From a checkpoint of a small mixture-of-experts model trained on Wikipedia.
Size: 13 layers, width 128.
Experts: 128 experts in each of 13 layers, 64 GELU neurons an expert, 4 picks a token, a softmax router.
Training: a variant of Muon for the experts, 469M tokens.
Below are experts of layer 5 (counted from 0) of a mixture-of-experts language model. Rows are named router (the router's row for the expert), up (a neuron's input weights, with its number) and show model dimensions 0-127. Each number is 128 + 32 x the weight over its row's rms, rounded and kept within 0 to 255.
Before each expert's rows: a language model's description of what the expert responds to; "gets" lists some tokens that make up at least twice as much of what it gets as of all text. This comes from a sample of Wikipedia text that the model never trained on. Tokens count by the router's weight.

# expert 22
What it handles: Common nouns, adjectives and pronouns after the, a or to in legal and discursive prose, such as opinion, public, care, him.
gets: ";", ",", "d", " him", " f", "n"
router [106 142 105 112 151 114  98 114  94 119 108 144  95 145 150 161 112 190 147 147 131 255 110  98 152 144   0 118 100 150 149 148 159 158 158 105 131 106 127 146 129 150 107 138 144 104 102 144 148 153 113 161 122 136 208 140 138 117 119 110 138 146 119 111 106 157 150 104  98 107 105 149 233 147 100 151 109 152 156 148 114 108 152 110 157 103 140 158 163 141 110 149 113 107  43  99  99 137 117 137 152 111 102 156 156 153 152 151 111 100 145 121 122 148 149  94 156 108 106 149 103 150 102 106 193 143 120  86]
up0 [ 80 159  86  94 107 131 212  53 102 120  81  94  95 150 115 117 107 162 134 118  84  83 104 105 124 134 119 173  82  77 161 171 127 124 137 132 138 108 117 170  83 112 209 123 125 120 123  88 115 128 145  84 119 148 120 155  96 161 136 128 145 131 161 134 200 164 149 145 137 140 104 174 130 191 111 115 131 158 155 145 110 170 157 125 169 115 134 101 160 130  81 169  53  69 161 145 110 141 116 155 176  93  69 111  72 136 161 157 131  80  93 159 114 155 161  86  97 103 136 160 120  98 109 176 107 147  77 129]
up1 [128  65 175 152 119 143 122 155  77 176 132 144 104 105 122 107 105  62 136 136 165 138 155 145 121 204 151 122 144 123 135 139 129 141 146 105 130 135 167 145 111 120  87 205 155 147 134 138  80 141 151 164 197 174 111 148 151  41 115 132 131 179 167  93 125 126 154 100  86 182 113 161 157 128  97 118 123  85 103 134 105 105  90  83 165 166 112 192 127 155  70  98 112 114 165 135  52 158  89 123 102  76  77 117 117 125 111 127  70 105 135  75 103 184 127 146 125  90 185 135 132 130 149 128 173  95 119 113]
up2 [ 84 132 153 188 140 128 131  97 120 139 102 125  29 191 129 131 163 159 147 142  74 118  60 139 103 140 140 139  95 135 130 127 105 144 144 168  90  92  96 120  84 136 161 117 156 134 175 127 137 142 122 136 148 164  98 125 137 167 161  88 112 134  82 123 144 152 131  81  60 162 164 164 169 150 107 157  59 140 138 122 122 106 159 164 146 102 134 162 134 109  99 146 155  57 101 126  48 137 111 118 141 189 115 110 120 176 128 128 109 181  85  94 202 107 151 128 114  91 155 140 147 194  95 142 111 103  55 148]
up3 [ 76 135 114 144 104  51 146 110 126 124 175 152 125 129 207 177 135 123 148 150 139 114 117 127 148  85 100 180 134  97  95  73 119 106 199  90 170  26 154 115 134 122 140 133 115 139 129  94 153 139 128 137 139  91  97 157 109 149 116  65  73 177 148 176 123 197 119 134 172 132 117 158 128 138 108 115 115 132 124  94 110  96 151 128 139 130 124 189 172 192 100 140 129  40 114 162 107 132 109 116 110 132 127 179 144 125 106 163  56 110 122 162 148  62 125 114 118 119 151  75 142 163 170 146 124 136 167 105]
up4 [ 56 124 143 129 124 111 119  87 149 132 137 133 174 150  96 143 162  89 115 131  81 166 209  85 156 141 122 124 171 149 149 153 124 159 123  65  77 159 121 180  41 144 133 167 131 120 127  80 176 160 142 180  77 119 111 101 180 131 126  62 112 145 104 139 100 168  97 144 134  96 110 105 119 127 133 157 132 119  85 121 129 162 140 134 107  89 143 191 179 142 116 118 151 122 157 137  80 151 104 110 159 157 107 118  75 151  83  85 143 167  75 132 154 150 149 167 176  86 127 171  73 191 121  74 147 104 117 107]
up5 [ 67  74 163 100 160 114 114 115 170 147  82 161 171 108  89 110 119 150 110  90 162  97 142 109 163 144 164 129  94 126  83 107 136 121 136 141 109 162 164 161 120 148  74 166  70 141  93 179 168 165 101 166  80 189  57  84  59 120 134 134 167  76 149 111 100 159 176 129 123 125  55 170  89 164 121 148 130 119 124 152  89 128 110 120 125 179 139 154 111 106  52 127 148 107 173 165 155 133 101 140 158 126 148 116 158 148 136 129  83 161 120 115  68 160  99 110 181 117 132 145 131 160 159 125 142 181 162  93]
up6 [ 79 131 121 133 198 150 120 153  73  77  85 126  70 146 148 204  92 136 140 135 124 143  91  91 125 180 153 129 114 102  95 129 148 143 170 155 155 154 103 180 118 151 152 115 114 135  80 153 190 128 165 125 159 149 203 146 156  52 154 114 132 161 143 135 105  78 126 202  45 128 124 135 110 101 152 112 140 102 148 126 128 214 144 113 122 179  84 108 114 127 117 131  71 143 127 143  69 139 145  88 133 122 151 104 127 118 105 112 124 169 127 173 135 112 118  95  99  50 166 128 100 160  95  99 152 142 104 120]
up7 [125 101 121 158 116  41 120  74 136 119 106 104 117 139 143 118 109  94 147  72  99 148 175 118 131 128  85 146 164  47 132 166 112 152 143 117 165 113 138 125 121 132 102 116 170 159 146 139 120 131 139 110  73 196 145 188 180  90 135  81 157 145  87 125 157 129  82  87 135  74 127 174 146 139 167 102  87 124 174  98 120 104 147  96  53 153 111  89 143 162 115 147 141 136 136  99 161 176 126 154 145  97  79 133 111 149 196  96  88  87 149  83 129 205 184 132  79 135 141  95 179 145 156  97 124 158 129 106]
up8 [111 159 183 148  97 143 117  87  92 126 179 143 176 157 136 130 133  93 116 174 103 163 135 133 120 128 177  73 108 186 154 126 205 135 153  56 173 184 139 141 213 112 116 141 123  83  93  74  56  98 142 181 145  80 108 128 135 117 141 127 136 138 191 126 133 143 116 113 124  82  96 148  98 140 126 136 102 138 143 167  99  98 118  88 102 136 154 128 131 125 121 201 137  49 110 108 148 115  84 118 135  31 128 128 152 111 111  85 110 156 105 124 101 107 143 121 121  74 113 143 154 140 139 103 149 111 188 137]
up9 [119 153 116 147  86 146 143  53  89 109 127 164 179 113  98 217 139 138 121 110 148 164 142  87 114  94 164 150 112 113 205 140 176  82 114 125 130 109  86 171 134 123 121 165 142  79 131 132 163 103 149  94 120 102  52 157 126  98 124  54 164 152  79 115  58 187 117 123 123  90 143 159 176 177 124 135 176 136  94 115 139 160 107 166  92 119  99 133 134 118  85  88 133 151 128 128 109  80 159  86 120  98 160 112 158 156 147 182 127 117 123 131 128 102 168 146 127 148 140 108 144 122  32 137 158 148  80 113]
up10 [124 188 134  93 126 108 103 179 124 111 141 118 101 134 114 158 168 151 124  76 101 146 121 162 169 156 187 111 104 146 138 161 172 134 100 137 130  23 126 144 187  53 113 119 107  87 130  93 100 140 111 109 177 128 139 165 192 178 122 110 144 136 127 143  71 126 115 123 145 134 146 121 143 156  41 182  76 100 154 157 139 153 128 128 103 143 152 169 114 113  65 163 136  89 130 142 110  61 172 125 156 138  74 135 165  94 142 104 126 118 151 102 147 144 157 158 136  95 147  73  60 181  93 126 159 126 133  97]
up11 [ 99 106 126 101 111 126 120  98 135 129  68 162 131 163 124 126 157  96  95 148  96 177 190 130 122 109  93 103 104 140 128 202 250 113 165 141 167  90 104 140  79 150 143 110 155 106 155  84 115 144 121 170 102  79 175 201 161  64 103 112 115 163 104  98 134 150 137 109 104 155  81 112 113  98 111 165 114 142 108  82 157 102 112  90 130 105  92  69  97 168 154 140 113 129 118 129 141 124 167 174 150 104  79 138 179 182 145  96 146 181  80  99 108 153 131 143 160  98 105 181 116 131 148 132 116 173 143 107]
up12 [129 111 169 114 109  93 136  96  83 140 156 115 112 134 164 104  95 131 173 164 143  39 141 130 132 142 130 100  71 139 116 178 123 164 140 142 110 144 165 171 161 124  72 120  57 111 132 113 139 210 157 116 112 151 187 135 129 145 149 142 112 126  82 124  95  77 123 142  83 165 171 134  52 118 139 150 119 165 173  96 127 121 160 128 150 143  98 112 152 206 160 182 111  96 142 134 157 139 137 168 205 116 104  92 141 140 136 175 102  83  81 126 125 135  89  83 132 139 111  82 111 142 169 129 138 116  37 146]
up13 [106 124 148 172 110 147 140 117 106 108 101 152 116 135 115 181 133 160 142 149 110 146 157  65 194 190 144  44 142 158 115 191 143 127 131  97 159 121  75 164 161 159  82 140 133 121 129 165 135 122 162 122  71 116 115 131 133 164  79 107  87 152 118  91 118  91 115 119 143 159  76 128 177 114 113  87 113 134 157 169 107  90 148 163 116 165  70 188 136 112 142 104  97  79 153 104 150 146  59 164 151 157 152 109 144  53  74  98  90 121  96 159  92  64 132 174 100  98 132 136 121 125 116 189 135 178 118 108]
up14 [ 81  97 116 130 166 139 148 129  89 163 162 151  77 129 166 137 128  96 147 114 146 126 191 131 107 152  85 128 106 144 116 139 130 141 155 138  54  81 164 137  91 108 137 131 122  80 116 174 181 128 104  87  93 142 169 132 148 119 165  87 166 158  59  24  81 116 159 107 117 123 150 109 192 146 193 161  96 112 148 126  94 157  83 105  94 138 106 175 158 177  90 132  90 154 118 129 105 129 101  56 157  83  66 156 115 149 111 131 112  83 139 139 130 119 167 116 164 167 137  57 148 115 111 151 146 108 133 162]
up15 [149 149 124 106 126 161  84 180 125 131 121 159  86  95  83 164 113 139 140  82 113 156 134 163 143  92 193  21 107 129 132 123 133 136 121 108 151 122 159 190 110  98  71 113 115 127  88 113  65 167 116 123 154 177 140 140 137 153 125 173 119 180 186 132 111  99 160  95 104 172 129 106 144 154 119 188  88 146 144 104  91  79 160 140 136 173 147 192 111 132 151 127  98 179  92 125  89 112 136  91 109 161 147 150 165 165 128 190  78 151 113  60  75 151 148 140 118 101 145 144 150 129 113 116  95  80 174 166]
up16 [153  63 198 144 109 107 116  85 142 162 144 107 140 145 123 181 136  91 144 157 113 183 117  64 128 104 144 138 170  86 117 127 157 147 124  71 117  87  81  95 140 126  96 128 139 124  85 105 129 109  82 126 113 107 106 114 143  90 152 110 153 175 103  80 132 115 112  40 110 104 146 178  85 116 165 180 149 148 141 131 132  84 114 112 119 108 159 138 178 135 140 193 124  93 182 189 110 163 147 129 160 134 134 116 200 129 102 175  94  52 152 125 143 138 110  84 101 157 175 120 123 148 125 117 133 159 202 183]

# expert 29
What it handles: Semicolons separating list items such as synonyms, instruments, scores and broadcasters, plus prose words like unknown, as, rank.
gets: ";", " |", ",", ":", "n", " where"
router [ 90 158 109  86 156  97  89 101  95 120 100 139  92 162 161 172  91 111 136 145 171 151  99  91 166 144   0  74 102 157 149 144 149 154 151 101 146 100 171 163 111 150 112 164 148  89 108 151 146 154  85 151 109 148 176 141 147 107 122  99 147 138  86 105 131 141 144  96 113 117  99 160 189 157 101 152 114 151 153 160 106  99 155  98 146 105 143 159 150 153  99 150 108 120  90 162 118 168 122 171 165 105 105 140 150 155 148 162 116  83 137  89 118 163 170 112 178  96  75 144 104 148  96  93 100 141  99 101]
up0 [206 145 139 110 113  60 104 116 104 164 159 131 117 136  93 202 156 117 106 117 158  77  36  71 131  91 135 118 115 164 126 199 146 172 196 123 122 216 150 137  27 136 122 144 147 157 118 154 121 130 172 136 115 136 125 145 141 100 143 126 126 133 128 112 111 153 130 120 101 134  98 111 135 138  79 111 160 117 113 147 142 104 130 150 149 110  98 148 144 140 124 164  94 137 103 121  84 160 111 116 140 104 143 105 125 138 164 143 161 169 146  90 159  56  51 122 100 109 175 203 146 106 150 132 166 125  72 135]
up1 [121  81 135 171 109  84 130 112  91 108 116 133 106 150 100 100  96 133 116  89 120 174 127 146 119 158 148 155 113 191 140 144 182 166 136 146 147 149 111 151  57 110 107 173 207 135 160 194 106  45 106 165 130 196 110 135 179 173  92 158 133 110 135  59 116 139 154 106 129  98 125 172  74 111 100 154 132 170 195 115 161  87 122  93 144 143  97 154 177 172 122 109 106 122 139 202 142 113 160 152 135  74 181 119 142 113 138 141 130 135 140  99 117 157 182 124  76 101 112 124 116  86  94 145 109  86 135 101]
up2 [ 94 131 127 131  96  91 101 113 140 175 159 146 169  87 224 133  59 168 147 137 148 134 119 129 157 114 145 112  96  72 150 181 120 105  66 123  92 147 127 153 108 198 124 173  69  63 197 148 100 107  72  98 129 116 151 127 180  92 124 168 123 181 123 120  97 137 119 103 104 192 124 144 120 121 140 174  94 115 166 160  94 116 152 129 180 117 111 126 115 174 110 143 125 143 119 149 116 221  93 116 164 119 186  98  94  96 126 150  88 154 159  99  81 125 135  99 132  84 140 103 109 105 123 116 105 100 137 142]
up3 [146 168 113 107 121 165 131 116 132 138 148 155 130 179 112 176  94  95 104 110 114 102 133 105 128 134 146  95 152 119  76 143 161  93  66 141 142  83 163  92  95 161 188 134 136 120  95 122  82 136  73 142 137 133 131 137 119 131 136 139 166 135  64  71 119 113 255 142 119 136 127 175 125 172 177 127 112 150 197 107  88 123 149  81 138  76 193 146 139 130 122 123 110 122  80 117  97 118 190 124 182  77 105 110 122 158 144 152  83  86 168 136 141 150  77 148  91  91  87 137 110 163 121 101 185 173 121 133]
up4 [ 77 184  80 144 112 175  56 118 152 136 128  79 115 174 100 119 135  75 144 158 128 176 130 120 135 108 102 105 153 193  80 152 160 217 125 125 129 111 117 119 183 123 219 139  79 129 145 144 100 150 103 101 126  84  82 171 170 124 121 113 125 119 123  98 107 139 128 116 122 105  97 161 125 157  89 109 150 113 160 150 160 106 146 120 133 115  90 176 157 172 127 111 133 133 138 129  98 170 122 194  99 150  80 160 159 106 163 111  58 166 154  95 155 148  74 140 148 177  98 111 138  51 106 131  93 158 114 102]
up5 [126 134 113 107 170 170 105  94 111 114  88 146 104 109 122 121  77 139 154 193 114  92 163 166 150 168 166  82  96 174 105  88 125 142 150 122 173 126 179 127 120 115 127 131 146 110 130  90  88 159 117 137 126 174 131 113 102 150 135 143 173 123 140  31 145 144 133 169 184  98 153  97  93 170 110 164 120 137 125  69 134 169  72 109 144  99 102  78 140 167  72 112 109  90 107 177 104 198  86 120 201 175  76 101 151 124 119 105 151 120  96 115 111 159 162 101  95  85 157 179  70 158 109 135 133 149  91 153]
up6 [136 133 147  92 121 187 147 134 129 103 152 116  95  77 106 169  59 137 143 154 118 103 149  78 116  90 167  92 150 120 111 136 108 111 121 154 153 158  79 159  96 128  86 137 106  72  98  86 126 113 143 168 181 152 147 142  99 174 104 155 160 215 146 110 132 125 167 116  79 135 109 202 149  87 136 161  94 110 151 214 125 120 191 130 116 107 134 128 214 166 133 128 121 203 133 106  93 156 135 113 173 137 112 148 105 133 122 152 105 165 154  62 100 158 162 110 114 140 141 105 111 102 153  88 134 140  81  72]
up7 [120 130 142  93 194 141  66 134  87  81 133 153 126 101 141 105 168 109 171 179 159  27  66 142 159  65 134 140  87 150  89 119 159 109  89  92 132 119 136 107 106 170 101 127 105 120 148 118 119 100 121 152 191 129 146 183 180 174 109 114 127 152 143 166  98 123 127  89 125 144 115 174 164 130 140 126  95 144 169 100 130 163  81 143  57 128 119 119 161 110  73 171  73 134 129  66 149 106 121  91 184 132 146 174 131 157 144 162 139 147 152 159 159 129 158  72 193 160 141 128 120 127 117 125 148 132 123  64]
up8 [ 99 150  68 108 107 150  69 102 143 189 169 182 161 135  52 129 138 127 154 145 124 137 103 139 138 109 116 107 119 196 149  70 123 133 177  91 166 129 138 156  65 101 126 148 130  84 116 132 160 148 131 120 154  91 171 165  63 107 128 147 178 159 156 178 141  94 142 157 126  85 132 130 159 193  76 136 145  69  74 124 119 113 131  57 102 136 106 178 162 100 102 128 113 125 126 125  83 132 107  92 158  65 149 208 173 116 125 146 115 173 117 138 115 152 117 145 118  78 133 127 125 146 118 192  83 123 133 131]
up9 [ 83 151 112  83 131  85  76  86 168 125  54 135 124 114 164 168  70 110 114 209  81 129  98 122 159  60 122 131 126 152 112 134 129 136 131  99 131 125 140 105 158 147 152 120 150 110 128  73 144 120 113 150 128 114  79 104 153 191 162 154 173 182 162 145  42 138  51 176 104 140  98 147 163 155 136 128  82  85 110 100 131 145 106 126  96 108 114 146 194 187 137 122 105  82 137 130  91 130 115  99 169 146 118 160  95  84 173  96 120 132 121 147  86 118 178 107  94  86 122 158 136 118 103 141  96 178 168 141]
up10 [137 148 143 172 100 143 117 132  32 133  39 159 106 139 147 158  94 157 160 111 103 158  99 183 132 147 138 175  84 136 124 129 151 160 124 135 145 163 115 170  92 151 116 133  94 116 119 125  91 157 159  93 120 163 133 141 166 151  85 152 100  95 132  95 137 167  71 129 129 151  75 137 110 111 106 210 101 141 197 116 142 159 117 120 133 186 126 131 122 133  99  96 117  93  52 158  98 138 157 178 143 162 119 171  72 119 139 132 164  74  58 149  62 110 165 121 105 149 120 102 117 129  91  78 172  99 117 144]
up11 [129 138  92  92 141  89 116 182 128 148 209 124 153 134 152  91 121 109  93 151  63 137 108 127  92 123 106 101 146 140 182 130 129 104  83  62 137  96 201  97  93 142  95 148 147  79 125 158  78 157 147 116  54  56 133 142 102 110 134 110 143 152 142 142 151 116 110 136 124 145  80 180  92 181 106 141 140 142 139 128 142 131 137 169 144 173 141 142 143 108 129 112  94 119  96 101 146 202 102 152  86 140 144 179 184 109  91 124 131 173 125 138 170 119 189 148 128 132 122  84 146 191  92 126 130 135  32  95]
up12 [151 163  78  98 151 159 139 139 156 100  97 152 124 156 149 112  51 112 157 150  86 206  99 181 145 158 189 126 106 160 173 142 123 174  54 143 172 119 149 128  93 212  88 109 162  78 108 156 125 132  84 135  96 121 179  90 120 139 130 142 161 163  95 157 107 123 117 149 148  76 144 167  99 121 131  99  84 131 113 135 165 104 141  84 134 150 104 153  76 171 181 118  88 167 114 147  97 113  80 140 106 142 133 179 159 118 187  62 164 116 140 176 146 127 136 147 103  87  71 157 125 136 160 111 125 135 136 113]
up13 [108 179 138 121 160 144 143 127 128 110 108 122 111 150 124 139 134 117 151 188 136 173 125 109 160 133 121 158 196 115 155 100 141 142 159  99 175 182 127 153  93 128 132 211 114 101 155 107  99 134 110 152 140 166 130 106 133 155 124 134 110 109  95 130 160 121 158 101 115 135 168 145 134 137  96 135 186 112 145 138 188  99 145  80 118 112 105  47 160 188 105 176  79 120 128 124 140 116 105 124 146  83 129 159 152 103 149  83 139  83 143  67 177 143 147 192 157  34 111  62 151 135 128  83  95  91  32 166]
up14 [142 158 156 175 118 135 134  86 149 150 103 123 148 130 118 107 122 101  18 122 181 120 128 129 110 123 187 137  86 179 179  98 173  93 157 114 134 139 163 103 156 142 115 161 117  87  79 140 199 137  95  89  70 160 142 151 128 159 154 116  60 157  78  86 117 115 151 107 133  90 197 165 159 153 120  82 130 181 115  90 115 162 165 109 144  76 125 125 197 108 108 129 169 110 149 158  85 154 107 172 142  65 115 138 119  86 166 165 152  99 123 145 148  90 135 115  94 110 138 101  93 177 125 151 127 128  90 123]
up15 [ 65 129 110 123  62 124 128  90 121 106  60 128 169 135 108 168  73 167 103 132 117 202  29  96 162  79 142 100  97 112  66 103 160 141 130 121 124 132 162 132  95 149 148  54 153 141 206 208 137 138 135 123 105 140  72 159  96 103 115 146 146 113 134 148  91 148 166 127  89 162 114 152 161 121 135 177 145 114 142 110 122 139 145 123 167 143 111 155 214 175 122 158  75 121 135 158 127 159 143 174 128  95  65 141 137 137 121 133 121  99 133 127 112 147 185 107 122 101 112 122 131  86 135 131 100 170 106 113]
up16 [122 151 143 140 120  67 105 143  86  91 114 126 146 164 152 115 130 116 157 131 135  70 149 107 141 113  98 154 204 100 152 167 123 155 163 148 152 118 129  98 153 194 158 138  51 130 174 138 135 108 100 113 123 139 123 124 182 114 110 145 139 152 156  93  57 115 106  62 151 125 147 157 118 109  97 144 111 107  95  95  56 123 180 150  94 145 172 133 144 179 145 113 123 101 163  77 124  72 130 145 176 172  85 113 183 128 128 157 126 125 139  82 125 165 135  99 189 127 110 113 154 200 144 103 103 144 104  21]

# expert 52
What it handles: Commas ending a clause before which, where or and, plus opening syllables of words such as pra-ise and At-rium.
gets: ",", " at", " out", "qu", "/", " home"
router [ 90 153 103 105 156 104 106 114 112 102 114 145 102 145 147 157 114 171 141 146 158 255 116 105 143 135 202 113 109 147 134 154 147 153 159 110 144 102 135 161  84 151 103 165 150 100 102 152 141 149 118 150  99 141  86 142 148  92 115 103 160 148  95 103 100 136 147 109 102  99 108 153 255 141  97 152 126 162 141 145 118 111 157 105 153 107  56 154 154 147 109 139 103 121  73 114 104 142 103 135 138  98 104 159 147 137 153 158 115 118 143 113  93 157 144 127 143 109 116 142 115 158 100 121 251 147 109  96]
up1 [138 128 157  80 119 128  47 123 122  53 112 123 103 124 204 145 122  87 131 121 111  71 124 151 130 137 109 120 166 136  67 179 154  92 100 119 146 122 133 101 158 149  59  93 112 128 119 107 137  97 122 104 112 129  94 140 154 158 104 131 125 229  80  93 149 121 144  99 125 112 148  93 116 139 177 147 116 114 154 144 112 126 191  92 148 108  93 105  97 159 201 122 175 166  37 156 164 149  84 147 118 138 137 132 132 146 105 153 107 139 168 111 134 157 173 169 160 124 131  98 128 103 103 162 185 179 179  94]
up2 [182 220 140 102 121 119 176  76 122 147 126 122 133  94 152  93 144 123  75 138 174  77  86  82 100 132 112 146 128 135 173 114 100 127 139  55  75 106 116 185 137 101 126 175 167 161 134 153 121 134 110 145  53 105 135 157 113 107 112  94 152 113 191 112 148 131  54 142 120 133  93 119 125  96  79 164 128 153 175 155 118 154 182 106 115 144 119 121 159  95  74 150 159  86 122 144 108 142 148 130 112 161 123  96 103  87 104 133 106 135 109 142 152 110 168 102 226 119 107 121  94 204 143 154 157 140  87 154]
up3 [154 118 112 158 166  94  98 149 105  90  92 121 113 128 164 136 151 123 159 162 117  74 156 115 148 111 114 118 101 129  59  64 110 154 157 124 164 179 136 145 135 151  97 122 120 123 153 155 159 114 137 130 127  96 102 111 163 118 196  70  96 160 101 157  32 150  99 119 103 110 140 178  34 134  95 134 177 139 139 132 125 136 110 163 102 134 144 159 172 130 125 112 115 145 111 168 109 147 170  92 136 110 154 212 182 142 159 116 173 104  90 120 141 170  98 131 188  73 128 172 129 171 122 148  72 103  86  68]
up4 [201  94 164  61 177 124  56 131 137  58 170 142  61 121 146 146 136 178 154  99 138  84 154 100 127  74 146  60 128 160 152 169 129 149 177 143 157 140 107 136 116  82 104 113 129 143 149 189 140 104 144  79 106 166 107  87 138  99 130 110 137 147 154 114 214 166 105 116 126 201 129 103 129 101  73 151 121 179 132 133 160 119 109 135 122 120 104 131 143 157  97 123 150  89 130 115 143 125 105 150 147 123  89 110 122 152 123 161 123  94 151 132 175 163  98 133 124 117 141 163 118 178  51 122 212 102 141 148]
up5 [169 146  63 120 131 107 125  58 161 110 119 103 130 164 155 110  63 159 122 109 136 121 110  79 140 143 141 140 141 111 109 105 108 151 159  76 141 101 103 166 163 161 108 137 158 192 151 140 142 132 108 121 109 124 159  79 122  93 145 100 163 109  67 185 132 152  85 122 141 123 127 134 121 159  72 153 104 151 135 148 113  99  75 191 107 150 119 171  92 109 235 151 163 160 157 143 204 139 101 135  65  97  90 192 128 112 133 115 179 143 113 131 201 125 146  98 134 169 104 136 119 107  96 122  81 106  76 115]
up6 [ 75 139 185 139 189  98 106  96 151 150 146 141  70 216 146 100 149 165 114 157 162 134 134 119 108 131 185  63 105 140 127 147 129 100  82 106 168 102 150 106 168 136 138 158 102 114  80 106  99  90 145 119 124 167 121 130 143 122 166 115 224 128  74 121 113 119 141 107 160  87 162 145 122 171  74 138 116 120 159 116 136 143 139 124 158 117 161 143 126  94  53 138 189  83 100 170 139 140 134 134 135 124  89 151 126 137  99 114 104 136  77  70 140 158 117 121 125 121 170  93 129 114 126 168 170 135  79  23]
up7 [112 198 163 213 182  91 144  93 181 156 151 140 131 127 124  76 153  68 131 161 108 120  73  95 144 107 137 133  68 109 119 118 179 140 137  99 175 147 100 161 152 142  73 156 112  83 165 112 106 124  52 142 162 113 174 139  65  94 159 128 125 123 111 188  60 136 144 107 130 152 157  50 155 161 110 103 129 149 139 127  53 135 166 115 133 134 166 117 158 108 132 116 153 119 127 123 121  79 156 147 116 112 139 107 165 140 127 137 129  96 114 137 127 142 131  72  87  84 101 155 106 119  60 129 107 127  94 184]
up8 [131 142  91  90 153 162 138 130 113 163 118 162 141 193  88 160 142 162 126 125 180 119  75 133 158 143 129 154  81 173 115 167  58 148 126 114  94  65 218 178 145 150 118 128 164 112 124 167 114 166 107  97 145  97 124  78 142 151 124  94 173 126 103 123 159 127 167 131 100  56 122 171 115 153  91  99  79 142 118 123 139 122 123  96  90  85  83 189 124 128 124 132 195 120 120 128 121 105  90 176  87 177 146  89  81 150 145 108 156 111 155 110 147 144  70 177  91 142  91 120 172 176  99  95 167 109 124  94]
up9 [119 155 151 151 165 126 135  82 116 107 133 115 156 169 141 129 140  90 142 155 112 114  88 148 104 132 103 166  37 140 132 161 175  95 155 170 166 105  95 141  89 144 155 141 126 158 114 191  87 152 104  46  68 119  86  94 123 204 131 114 164 135 110  86 135 172 181  76 148 106 113  68 143 186 141 147 149 191 143 104 131  71 104 142 130 149  61 127 137 128 143 116  54 112 103 170 134 106 113 142 151 106 122 141  83 142 147 204 127  99 132 108 123 116 100  86 179 116 148 136 137 112 105 113 136 192 154 131]
up10 [ 74 149  96 115 126  82 115 133  90 180 187 154  92 102 166 101  95 108  61 158 109 155 135 113 157 126 135 158 154 144 156  93 174 100 155 108 134 101 139 143 201 136 137 142 138 122  98 142 131 138  85 114  60 116 101 127 148 177 106 107 135 169 199 124  69 186 147 130 124 117  75 130 146 159 141 109 172 125 183  90 156 106  67 168  74 101 128 170 131 129  87 142 144 164 156 136 133 184 149  93  95 145  90 166 134 187 175 183 131 148 126 110  91 155  66 149 161 100 132  66 152 129 109 119 130 105 107 162]
up11 [104  61 156 115  99  76 153 131 187 124 138 154 127 127 131 142 142 125 109 206 104 133 118 106 110 114 129 170 152  86 107 147 127  70 164 118 167 116 113  98 165 137 115 150  93 150 132  86 141 104 127 169 114  80 122 126 131  50 138 126 126 137  46 120 152 177  93  79 106  75 150 174 139 151  95 182 149 105 194 115 131 160 156 121 109 135 112 165 110 135  96 135 108 191 111 141 161  77 125  93 110 145  51 124 117 136 114 115 119 103 167  87 176 150 175 145 145  88 114 161 152 105 146  89  96 209 147 190]
up12 [144 114  96 105  78 120 139 159 160  94  83 114  78 136 181 128 125 207 141 102 140 106 159 153 146  68 149 128 132 148 108 130 115 168 134 104 175 127 209 121 132 135  81 188 112  79 163 154 145 100 134  83  84 155 111 132 126 169 162 158  88 137 114 141 145 154 147  79 104 114 156 157 114 103 151 148 117 105 166  93 107 156 234  89 102 139 142 118 122 145 102 143 107 111 154  96 134 110 143 157 203 112  70  82 212 114  97 137  94 121 109 106 144 110  84  59 158 126  98 133 139 115 174 158 167 125 104 118]
up13 [114 110 183 102 150 158 102 149 110 123 142 146 122  95 141 109 177 129 159 114  65  91 106  66 122  65 134  86 148 184 138 115 118 159 118 105 162 152 121 217 147 150 114 131 151 108  62  88 117 187 143 172 111 150 105  83 163 166 158 104 111 151 137 170 139 149 188 112 111 182 157 176 150 148  91 114 106 141 121 150 139 117 106 115 165  86  87 155 127 110 147 107  95 132 123 140 142  84 104 122 153 157 121 143 134 155 138 104 158  89 125 212  66 167 107 110 124  57 113 160  91 175  87 117 186 139  65 138]
up14 [147 104 156  88 115 138 110 129 162 104 148 108 114 176  81 115  67 190 157 151 172 141  77   1 123 137 119 155 149 128 137 162  82 202 155 148 166 128 129 127 102 133 131 190 142  87 139 104 141  91 102 114 127 120 167 160  72  52 105 165 124 178 123  60 109 115 137 107 162  97 109 146 107 115  76 152 143 118 100 115 140 188 156 117 111 119 168  97 112 108 139  87 118  98 113 131  90 155 179 140 127 136 132 140 122 174 150 119 153 153 109 156 114 150  96 131 179 175 154 132 106 193 134 153  73 102 114 114]
up15 [152 182  93 135 104 120 107 129 156 156  87 120 111 160 147  96 160 119 158 168 135 135 125 104 186 142 162  86 110 118 201 173 105 154 138 117 158 153 108 157 133 153 125  52 120 113 111  99 128 106  80 153 144  84 117 145  82 123  89  69 164 183 119 132 160  99 120 171 144  47 154 132 132 174 167 150 120 112  99 120 106  95 155 131 142 144  55  78 119 156 104 136  92 114 197 103 103 113  88 169 105 114 118 141 112 144 179 127  51 100 119 128 109 133 151 192 171  75 167 121 157 145 120 115 136 191  67 148]
up16 [117 137 124 114 140 179 165 104 177 132 167 102 122 161 175 112 123 152 132 136 114 114 130 145 140 121 106 150 110 154 162 208 143 151 158 193 132 129  72 123  77 124  59  85 185 143 107 161 123 206  88 189 112  81 187  90 128  98 118 123  83 111  79 102 139 142 191 184 125  74 171 141 119 121 158 149 149 189 127 178  96 120 116  44 103  92 135 122  77 136  98 146 144 127 102 162 118 106 152 152  82 139 107 111 116 148 191 153 120 126 113  92  94 154 127 131 187 144 124 160 132 139 142 109 114 102 102 159]
up17 [ 96 202 164 118 165 129 141 151  99 115 116 131 140  89 146 128 107 199 142 126 190 158 147  93 102 135 103 130 129 150  91  92 151 153 107 167 159  98 113 107  67 191  97 135 127  91  70 142 178 128 129 108 145 124  49 117 142 153 150 120 205 138 104  81 107  99 107 188  88 118 179 193 111 135 119 154  80 102  85 150 140 117 141 122 158 133 151 159 145 111 136 121 122 143 181  53  72 112 153 116 178 129 144 119 108 103 116 153  98 135  97 105 202 128 142  66 184 118 120 140 107 115 185 117  98 139 108 146]